Weights of a small mixture-of-experts language model, trained from scratch on English Wikipedia.
Size: 14 layers, width 192, vocabulary 22239.
Below are experts of layer 10 (counted from 0) of a mixture-of-experts language model. Rows are named router (the router's row for the expert), up (a neuron's input weights, with its number) and show model dimensions 0-95. Each number is 500 + 50 x the weight over its row's rms, rounded and kept within 0 to 999. Numbers have three digits each.
After each expert's rows: a language model's description of what the expert responds to. This comes from a sample of Wikipedia text that the model never trained on.

# expert 32
router:510376459483558432432508394417528511559428509515512513549540476500390512529507569501445539479485479471504468570525486510500459542439489488364435538452541521405502438536581506515569465512571606479536489526543414445470568445538481510470543444489492423503523464430562453501485384445543504527
up0:541472431467518573510576499506524587491539476503493578510482560582534364550500518487459475518548529571479442470542533523511492535514456511522442500530578529505546425696538398579465442549537512534442537536517584519513406460513460547490459476532439466445514503508522469592521498508486525383
up1:511485481427559456494432527489500481519508457424535468460462554436448507467534578441610504500433420425594582438507492572334419533534518510541459483598534442569521460549535536557498584560403543464503552416562541440628514450528490481473396467554581456504488480463501502492440503538556485559
Description: Field labels and values in infoboxes, lists and table headers, such as Website, Coordinates, Station code, Lyrics, km, Pct.

# expert 18
router:483440545511487642492568519414521541459576479488561486508463489502530504461439514503489496408514521492481469558598529446464477455519530549571504453623460530505519464485493571485495509479463467538513526508519534517506523441578418517450502587527555514523492510498515620455478544454458546566
up0:463469525476476423433502527455448482398560466475409536452504436412458480569511496498492486517456496509444474550544435605485566545477525554555540595552510544381496536503590438502518522569613529557554531592623511427567466551528476399535485567546438540453554519451536494534506554434525424472
up1:559463466488548525517477459416516504477461512488458470501533495431584496375461514613466556406598497498554605460436556435457506469511451472505531495523509495507453481449450574490354471542491465472587505473397504507488579530522456480498500433465585581568502545556532457493543502530510535573
Description: Head nouns for teams, works and roles closing a noun phrase after the or a, such as team, film, league, magazine, album.

# expert 41
router:529457483441482461584448477532459568558529481499533397577537430444577450436599462576437487473507461420427492585523528528486480482480574513438447497516499538413566551440516502459508476471473466582483541509518517507515478506640537454497502501557454507506528550464508405569528545396469543522
up0:576492355518479518543550453512414551476488605455511529526595453403514482385458439472553535415523530523457569499582645529430504518413515559455399480508477386465511491501574433474468465570450465555496616550471531495468543572498429556431568488490516512463599472507568451501528586439523560419
up1:480403543497483491485483564452568537505459487508545483414510482509452602509504441476470445473412457542499475453527478551394619542446549442478529468382515540493521537459498542525540489524525571593523536513497600435490544546543561568610441460508478454453529525489527589599505386548503545530
Description: Capitalized words inside proper names of institutions and places, e.g. University, National, Royal, Military, York, Museum, often after the, of, New.

# expert 58
router:499451522559519421479440629446460479471582515501513503484534464512506450454531557488453570502438514611509526509567508453501565478520602431445495511485502552523567499464512468503436531524458502540546456490489509470527467499489489517610531571478501564493589529507521475471435376580476539529
up0:533477533626446469540517470503466439436564464469479528429542509455501501569501469467510474499514577560542644494499517528495501572492507551494425492470479547554484569516601451439526508552527449548575528530407590586554563535460570585519535513600550572491405490529431586464376498431375476409
up1:478379413450587540460493405474349441507406498544539525461636507459528494476454475478440588538335488430478467469629519592511481550510467490552487413542448490495468533438563492507478479505402527482478628468605572493490545517567495524493569461496501493412509495480531537561502596427482454525
Description: Pipes closing table cells after text like song credits or times, plus semicolons in lists and sentence-ending periods.

# expert 34
router:448416473467527452458450552595552528437609613492536551479391514460432512499453538527473434527469471499523474526525521403455524513561498479448510513425449524507538451471378420511482479490483444501515475505494493512512530558531539472500551549395499446518604499411424526493473596567455572444
up0:478440548398552465424531473558470477526504503543471492486473587474394516496507543516503493496409429451479417498450450607552453391480458469567535558456402532513480520531462507501405518506514514542451530515460475506512480551512441530530507504461391523433531405493581650495476522459469467507
up1:513532428597424480502443501476573487498511512494546496521482483416519500475566557484504523397412454370423561532526558597510531554524448503438506545413475545454485457471470504509525518504510553474508470518497476513441474496454428501618490521483525497476507450512493575424532532499545498454
Description: Pipe separators between numbers in sports tables, plus list dashes, equals signs and small connectives like of, and, the.

# expert 0
router:535591538509527477511520391502508554520517424420557527440495630533453520575495499518496588526476546566573433543568462420582440540502473465557476534446539529446507520533534600502542536461511502464513434373632496529516497444429444479538532539511504517504462512486438551503410509360383557540
up0:436552466605550486537530494548513611448464417571511525517480575497488546458502528480563530571460391512577512511470469493458490615555514575454521587521506536477425479495454455411516462538490541551555530413523480513525475545487580488524475569496482424483457541512521522403569543454435538443
up1:473542538441529492529474477573489468541445539499480535485497470435543419471496401470624472528446568417521517555501482490584578524528562441465539526477418450523539488519520533490515547495496480549490386487537527536581526517461511477418475503470529477597456538454516494556431529456451452403
Description: Opening pieces of longer words, often capitalized after the or a, such as Construct(or), Car, Con, Reg, grad(ient), Met(eorological).

# expert 52
router:453550508413481575544544412507494493554517586503491587534555458442468502509436550526600475480439541462427557481479523515454433499456550500438533480458444438506562452521478455540538479559543493528439400513540456440361449503474493493511539545526476520368452474493491595486578503512486376534
up0:498580561551494495522536604445471555466544463551428518550472529480540455533509464550499525439472496405419491533462501486448469621471436480428445531481460493473441565648491404575582461404461484520545542568531514563466509546471461433541544518470470527418439447514462459543406538485551483424
up1:451471529448519590479488493498533552506448507456500471475596527516438426516475416515454591380480537497492614506398605540518542482478558443454521467441545502507556515597520443487565437483520533465537408518456475522477394419475524535503449544557490485469408542504538488500477515554489519522
Description: Cells of election and sports tables: vote percentages, party abbreviations like CPI(M), positions like DF, MF, and digits.

# expert 29
router:469445488443505528636558512538498372506439475569483455448468513502477506453469463536458484472504483463640404483436490557446526456534487530481418428535508474552520534377508471485481494506473471448471535425522419454447457475534520477538522430554453550487598521410439552471530549538499510493
up0:605508502536527530506549502531550521485471518554445433536452502509560535484479522370431484515378422534472469414511546502561524483530485484573492541463528499543473567556437478470430531477487542433523494468558553517450572539446489460470458455500515513460621495526404459535588497506432520579
up1:545452517516498504502493484544498540446510447514455498489512411527438500578517551495534561495523344504535438584520476536479528490520546500494505433509492459483527601509530564528585509494361514405483535474580449474526527495477503453493481472522509558499591520467542422504648504489507454437
Description: Final pieces of personal surnames, especially Germanic or English ones, e.g. Herbst, -son, -mann, -stein, -ley, often in tables or name lists.

# expert 24
router:473568599526507470445528503580554560509423500509535444515527476512474438448494499565461604512505487482527519577527481450500497531497465439533509487488505490426568520480438509445497539480519540490570397526573497414407365563570469555455518515492410490496513482612391499573508572495545518535
up0:563496499470541549488586518620472513483442459460522502393553463491456474504486472536525540389551526493456499562526538513565443477477517488503512441477455445525475522583457507471436567573449579564454494506548561526531474507611537544416511548529520518482513542486527495467507577485440548626
up1:475510482618490399447463468515499534514508622553517552457522467536493486559503418561559509568438490485476373487508471574468412562462536518607513524363445478516543519477492466430575596470536597551444454523461443543509482473424459489447493542491503475493457419498524461535453558414521496546
Description: Short middle syllables of words and foreign names, such as t-ang-ible, T-aw-ny, Il-ham, plus capitalized openers like My, According.

# expert 31
router:635478547507485460516459490545578501533434433457515438493532499575490489497450687518530532541490604550504591464505455478516503427529433439571505534442477481449499552418570526473361540505500537471459571542555512564487572520488409519477559471516437443502491393503500428457473496528468519428
up0:460495436502454542544529362503495429471504373410537494404503508414614514478494507407594491513615519564407436432478543538473533440466576560536478436501474489491466453472534521534595459509567498551525505369608433490455452487539589452539535506489470491528537545412548469468415512458482533430
up1:557534420539502460554449586527486475474520505531490547521533554515540559526545538530531463560500438479529536527515470511527560398512459485454428455536496542575554505490485456479563585412458461467618509495520596520508426473507545430449407548542538507526490530512496513503483470511578499492
Description: First pieces of longer words split into fragments, such as inc(estuous), Se(eds), tra(it), Re, Qu, dis, Sp.

# expert 1
router:553593466462467409433551617509496428586522533433494581489496416567485465512499557556533532529461523482498526517470653542491440551508499474438456508481515512488488560509458494450554563520439412459582493374526501451487450498529421495509493421501498514498452430504402406414480468544454545488
up0:468493566471581490531505520533500558535402543478480540483515382440524522466565524540437500398483384698431530497521486481447442511480562507537415495508452474590457570431514487488486492630497481547511474436424450509397490590465508518510520558485437529391459496488527435417524496502612477557
up1:495519462624555417552479563486470537511407562457515456486594493544505476540443530524545563487370471472512451509376612476508417440474556536494473444486510554417494505435514482479539497502431537556455451576422433501528371468496505370571511481457497523472524484418541473496526505567423541486
Description: Line-start dashes, colons and field names in infobox lists, such as "- Population:", "- Kingdom:", "- Born:", "Coordinates", "Genus".

# expert 60
router:493442580481403508506455340505558526542389531544494463453503487418495518497585469458479443413517503468467427482524474534492467502510460574428504567540527501485543503530501466512612518487487500455437453397579464500452513467515425517559500465540494468398481357455483504614486435543490482609
up0:512448523581555497513479572528555629489557478509520450502469496496482565470522482439547471524479387415442498461524509513476607441621404516469485530480450441513522446488475403593457410475452522503525463452450507453514610519411523552546516477470625416526524473558475437573492368378469480593
up1:477571496513400520549568449557437479519506452564591465433528471429459504440479559538552506555494607523521651511558575555521434469446516517373496486451508458506454460477461514502520508528434472450471400470497472456471534492430576433527489457581450544513562450498513447568524499488473501449
Description: Digits and percent signs in demographic and election figures, plus census words like households, population, median, children.

# expert 30
router:500536541384498514493436518497475536450440570531503559499517492577491440486453507532551550517417496520498422595435523444403495513578482439496506569426497512465495586427505510511503524561434517388533455524438486508485522484424573504605523481363522573494533476455522496410465529402526538564
up0:477447530480434526525540453565540514487603530495485447596587462532531439488568474458547526573511492484565489511456512562530586575560564532515523517400440516560401493464549506495565439496470496582506486470521518528584549502354652548475482487445437474553506472535565514449490464563520473465
up1:537543512596399515548551532487467543453460438480517534440555459467547511429509414495397566454373527510485589427448568552565481540528561543545538573534567485457491439552551460422533505546491454513394450499519469459461520499465498371502493473495579526469391501531346381511524504518511525567
Description: Pipe at the end or start of a row in election-result and sports tables, plus dashes starting infobox lines such as Rank or Department.

# expert 23
router:437499449412453558498442496495578516505579447509496508548553539481463504416525547486513467503572516486505452507475477502376435459687540525441467444572577558503506520458562532433509405526572587457436444516470473476467467474483553542558500488552500610462517503514515425459450522637505499507
up0:404447510377491544355489507565551484519514512420400457579569506442544582449504552489440568425407473582536488454532523469617399478464474553502542442497506566543447508577477481487557448519465506491497527517530483497420432527495523556582474563513570576470511503511393534480547490565490482493
up1:524555367461498574484502496552451477475433544518482575564482464530464538526426552422531486504463423540468427447588503514438504528473504403548559552474444488533568497565489464472446532468478515554441530439483454543540412540613552513501485415388514464535610459514495526481501469537570531566
Description: Final syllable pieces of Romance, Japanese and other non-English names and words, such as -io, -ima, -ida, -ana, -ya (Shibuya, São, Ajaccio).

# expert 36
router:461517524539481508482502505459558470634439443531434379540538450488470506484551501512492559438484405497515467486579428473514501530502493445503491444447432492515556532543481492463444599452562516491525555496479415537438435421537519518513518450502453438505515448578508332446491596574495419530
up0:397551479591552447539443542536507507547463536564524410549528479533578536502554461511438461505437468539499516480531521555466525381450426523486569568442504517449584567574420580454473475473487549490526478467428428529483460456454458500554511494535504543491449500523470513421491489574450431495
up1:406462471487516487444493541405523441551528451530495466474517467436592594441519506461581403579474421494540481542501463551480543491570592505510504575457581530539462501464472512663538513473553482546459542446430581414520607518503473488509531447537470530510522547543551444477506550471401600493
Description: Inner syllables of Indian, Persian and Slavic personal names and Latin species names, such as Sury-av-anshi, Dam-od-ar, Rah-ul, Singh.

# expert 11
router:520568486496541525596504501595496520532563491598504563503594449506424515494463507450556496590548511511458479578533514545555436516579481539413488446472516570483460559546471470510494451490456538424522461528498455598483500499562490397445432584454509509569317513578496577425453532549568546501
up0:480561538461546466490468476571488429505492481593424466466557459445504462577565498498514528469354579513466561435574425473511477432530427524521495536542504419588448478505474579454430475476493557474458505534483507518476554448558503449535407515522471567438458537469502582446503407385517535425
up1:508486475541541412540473466513466530608465523449408506487489643494522507536479562509503579547445466481474572538495499473394533469478472407536573486508569495476505504440503476546611533500489528514534520455629542505500427508619542465528504476427519475526469514492515507385531505471546513527
Description: Hyphens joining compounds (Navy-wide, air-launched, Centre-back), opening quotes and parentheses, and prefix pieces like un, pro, U after table pipes.

# expert 39
router:486559409496548519547476583479479465488476529529520427555404535510494409460523511524474436576557480587530523483469513547628575499353382489452492504488454513531517502464482516554534451516435518495439537570466524457413556496548464474524537498585465539472521553453525589428510543534475460409
up0:372588495456541448460566535498481513465560475532490566504457486451401505477459442427540424564489439430472507417456529480569482513488537521564486575521434520475424544420481449441460532502531421387515531485545581524563524460489451478514526481545591539452481490484557551531573547534446515428
up1:511520491525509527480495492471476568503507437587428449499511511462514513351551486438479517523589418432574536463435411432430544544462457524412469516486530476599471531477438529542523397475407483419533484517567551484437473412445432470466494470496594511505532532497480468547500445491529453510
Description: Words in opening definitions of people and things, such as was or is, the following a or an, and became, American, starring.

# expert 22
router:494499453514504501567491433488522490540529528498550477547490498424479440391509545530471474444492462473413506511556535478478499610439468520464514526518452464614526370531501478429543444516473511605440517497522516448488632505486421530471521518468552554464497417474504547474590442575461463530
up0:458604463460430525440480491572495562462493505519504550501528503478494467507480464490524503524384408482542524511475516433447498546524544472394528526536452419602531409461612583466525456484548520557505500450506525499573484512478425542480476557449434502514586450614490515471465442497516456512
up1:494558547496485391492480501526382497461518518481500485569420534456461440468472491545533527517429533532470525574486556466570507536538546541487508510437535491465472470574512391552472534574499455522490558400508614487509582540490426485439437493447523518559537557470522562510523525488497428513
Description: Words in headings and list labels of music, sports and election articles, such as See also, vocals, Rankings, Credits, singles.

# expert 10
router:475576509547505495522535529422431549574561442469486530486497405505440473410523481557493527498504595589406550512569450379422439530486423470377451451438430491466517436520528480399566518528557480451502577485493569490501447465388516608514547606462515520424466455517521507543486531589647465450
up0:464590390475449509521535533537473558493529486488517426467531570477488477515570445580516478513567499463561562490452520489416482555455532527504536501539562467378526499464535493545508544596476540411518476436545577598545525463406530483490470441450490498510576520498518496533514554385512481490
up1:432510448493507454519512585472447592433554495481576409517439491495496523524457493551477536481485442573518471532521480429456513490496463495439480522550450498551438454547478524455515562576444557478511526567567516362535541536511430533521509546448587511511538556431500467555481533434476382528
Description: Byte fragments of Chinese, Japanese, Thai and other scripts, plus opening parentheses and word pieces of South Asian or Slavic names.

# expert 49
router:509531415525495611560507451504569400551329421604510495518489436526453518464457523537458443528494567476447563423479508482504475491559415475500482437435516534419484491388513497531512560483575435420529414543522424511514498557453478440441472496542499491588518450519590516507487486569502544511
up0:473494553487528503488494555485455549546382530489577390418420520566506492394520529494508537456453478542458472456577512658458483553518546506461529518524434490540415413471568537466558553523509464500509525569542500538511490573511460504468531495537432520526530474489576550496523555532484542471
up1:511480463493439534449494413536519504561432532499507597627415487538484477533544434509605488484501565529473472514431495489566542491586562516501497562449541526552468534532497518596544501477516478426451579491428476484457499445527494466463466493532463611490534481494504457569546557500480491459
Description: Sentence-initial pronouns He, She, It before was or has, plus inner pieces of rare words like r(he)umatic, th(ro)ats.